{
  "num_hidden_layers": 18,
  "hidden_size": 128,
  "n_experts": 80,
  "experts_per_token": 4,
  "d_expert": 64,
  "n_groups": 8,
  "lr_router": 0.00109,
  "vocab_size": 4096,
  "norm": "rmsnorm",
  "norm_eps": 1e-05,
  "max_grad_norm": 1.0
}
Below are experts of layer 10 (counted from 0) of a mixture-of-experts language model. Rows are named router (the router's row for the expert) and show model dimensions 0-127. Each number is 128 + 32 x the weight over its row's rms, rounded and kept within 0 to 255. Numbers have three digits each.
After each expert's rows: a language model's description of what the expert responds to. This comes from a sample of Wikipedia text that the model never trained on.

# expert 57
router:111070135123149112180117154136170077093127147157137237120096141190114179110114176170091157111172165097160143118147127131092140144142141116105113121132152097068145116094098112161079174125160087108139101136017085148081166153120157121150168182117127099160116111104123131098113081156141080121134143195127145096068150172132157112076108147124136103123115109174112093087139104131127167157083
It responds to: Table separators after labels. Pipe separators after a season, date or name cell in sports and career tables, plus years in ranges like 2018–2019.

# expert 43
router:103058147125134125148112131185210039128121109136112127082117098147081156129145141131120155143129090145157138149177171128156122144091129127107162095099132127096091150124114102101100147108132069098083115144139127150144122139116121107169145167135124121149091105091107135120066134103141117113060132163115131141123236149058130139154092189093110115050152103187096170091134079151072189173134
It responds to: Early word fragments. Short pieces in the first half of a word, such as a in inaugural, in in reinforced, For, gu, ra, influ, laun.

# expert 41
router:145049112175100130179104119225146151108138122106045187084091136110100150119108170164115153108211128093168140120172133122133135187130099150109106117085126085118143126123117159159118134063173119110138100142141089117109163183134139092131166141066129091147099101131118093097142082190149060092133125143156157133089141112117171128100075106115173097056137154157124142157171119144132141118125
It responds to: Table cells and separators. Pipe separators, numbers and header words inside Markdown tables of sports or election statistics, such as |, GP, Votes, 0.

# expert 42
router:133099178113135100129055215129157114103089111134097142087074096157096215145144122174135160117119194102216159086139140164105170128105114128148112081136149094051099155150135106158146213122208141122159110158129112139128199127118128122141129138111119105137117101120090126117129066154164152151167150191143110111115124138146092146132141171109140124080161169152103145130125174100088129127096
It responds to: Clause connectives. Conjunctions and relative words opening clauses, plus commas after dates or clauses: when, where, that, which, but, while.

# expert 50
router:190053127131116087164107180192134098071106106146068203135092113146121158134095150178088222097125178094178199124187127107091135145082098125107094119113167106125107121111110119123091181117152104131121114150087125134117119133148147149138126149069078140157107132128102173134151108138181053121142136162112124102087173164096148111043146137108116088127143095118117136091115115115106144139153
It responds to: Table cell contents. Numbers, dashes, brackets, blanks and short labels inside pipe-delimited tables of sports results and member lists, such as —N/a, DF, Nonm-ember.

# expert 9
router:115053205167110172168100149176117115149105147154139171078041128168107169139106150138127170107119141073149135079146148169126147117133089148076161106104102128130100105068125122112112129111118112101128085131090119081131146155121150116132172161140120143067101097030122106079141133127173138153116099159068099143132180115131148124071062133121120119145185134136047088118125109105118113179106
It responds to: D, d and g onsets. Word-initial d, D and g pieces and prefixes such as ent, dep, Ind, as in D(id), d(issolved), g(od), plus is/has.

# expert 14
router:153100161098194129151123142151178133130106146130103137126112107114087171149094185159123198109222177122167161114163170127161130138142106120096112101081129124074090150141121080138087123100184090097065129122130145078090150158094125062138176153110077129164141117103095164081180109100150107131104070139106135133113154121125096128048136175151104098139142156087076139100138175070119130168138
It responds to: Buildings, places and st-. The word-start piece st (police st-ation, st-one) and nouns or verbs about buildings, streets, ships and construction, such as built, located, building, Street.

# expert 46
router:104126151173131148122133116127103060085136088129104140133102102211095102160151169147109133092158180077129149103140111157125143174139064108075103060105089106150112145090103124161146190123185104123098073164107121123081158141052191096162171129129110117161124135122129195088109117170182138082097090160110142072093176130093166108092141142097105086125114088133105152127139153125087164144153
It responds to: W, St, Sp word starts. Word-start pieces w/W, St, sp, comm, Sy, and the word War, as in World War, commander, wide, Warren, Delaware.

# expert 35
router:121041103105160129154117140151160100111142147126103149162157103140126203174174197153069116140161146072168109112207189154116136158116109137111133125064105097147111118093124167182142127084127134138160138173100161083066125142034125161103135156113098106167129109087123155167127086099202114143123112153083160125090178141143116125110105151135105086085163128116102120105125180137105170114113
It responds to: Name syllables after capitals. Second syllables of proper names and words after an initial capital or prefix, such as Cap, Val, Ram, the omm in Rommel, oy in Voyager.

# expert 7
router:156043149142144141133103168167130136111143106122083148115079104155122132097153198182100158142166165114175204133174137147151138167138135126126099128097149132147134116125107164190078116118138150125124075153107094114113130201121162119188181154093107073140052086116052131139114108122165089172079122189154154127105130161143137096080133117061108104134150151150130177130197161109120120145121
It responds to: Sports competition terms. Competition and award nouns in sports results and tables, such as Cup, Championship, Award, League, team, medal, quarterfinal.

# expert 62
router:144092198162196109164127113164158085106135126149115158160096122155113135162127126189097155104168175127147141085161164160139133192157077149121117101116102125088126152131068172117118130103118103072071065135135142147086105186064124074154136121149097065111112150084153114186152130090136112163114143159080089135089169118076133146064143125052141094073145086134127146135158148149124149150123
It responds to: Initial f and met pieces. Word-start f/F pieces and short stems like met, ret, hon, elect, especially in Best F-oreign Language Film, F-ederation, f-aith.

# expert 24
router:101079175200131132115084181170124066101170111176116155113091065161062119131121145133087139091146138121122152144145116139120116148099098180126123075087082119121110155129111114111111166070148119140096121136084153128107187147089131144170195165101105135146116151083163086157121107153153093105076129123102048113116201147155158074118082146083160132142131074150099111109113151103136206115139
It responds to: N and word-initial pieces. Starting pieces of words, especially N/n and short stems like gen, San, mov, serv: 'n'ewsletter, 'Gen'oese, 'N'ava.

# expert 34
router:110101124120137116164093138202130131060130121138032211077108131112124123208096188126093198104124145145130194097169167154142106146090091178135129116080184107095107115144109141108137139095156130058106077124145137146124138140110149137125162170088088155157104131115101080140127074166137102148108133129134138087085133159170121138067116106112088086132142137093128113127159139106088149164070
It responds to: Election and squad table cells. Pipes, blanks and labels in election result and football squad tables, such as Total votes, Registered voters, DF, MF, Succeeded.

# expert 21
router:135110185137133150174060173176158096037066093130120144131092121169109155137162149184098183138181132131161186121167152096159176196112115159050109095105138102097111130142069109175090158131202104143098124141108090134079132140147176127157134154118023173140099111140136135136159083120135123136129117136097137151111131117116119104098091137064159122128132146101121135120158125119138119161096
It responds to: Plurals and function words. Plural endings (-s, -es, -ers, -ies), -ly adverbs, and words like also, not, both, those, each, are, were.

# expert 63
router:163067150159098108160125167209147089084135130154092160111094141167112153107110126137135157102191132096175149126153125087083156153110132107093089116073131120101115100113106141116099133092127057155118115171131148135079128192103163070130146179084088104162086123109151153144081106148135077092128080193128135089073150156135146123070101166076105062091134122143052124140145109127091127146093
It responds to: Numeric table cells. Pipes, numbers and semicolons inside numeric stats tables like league standings and election results, e.g. 0;, 15, .341, +1.86.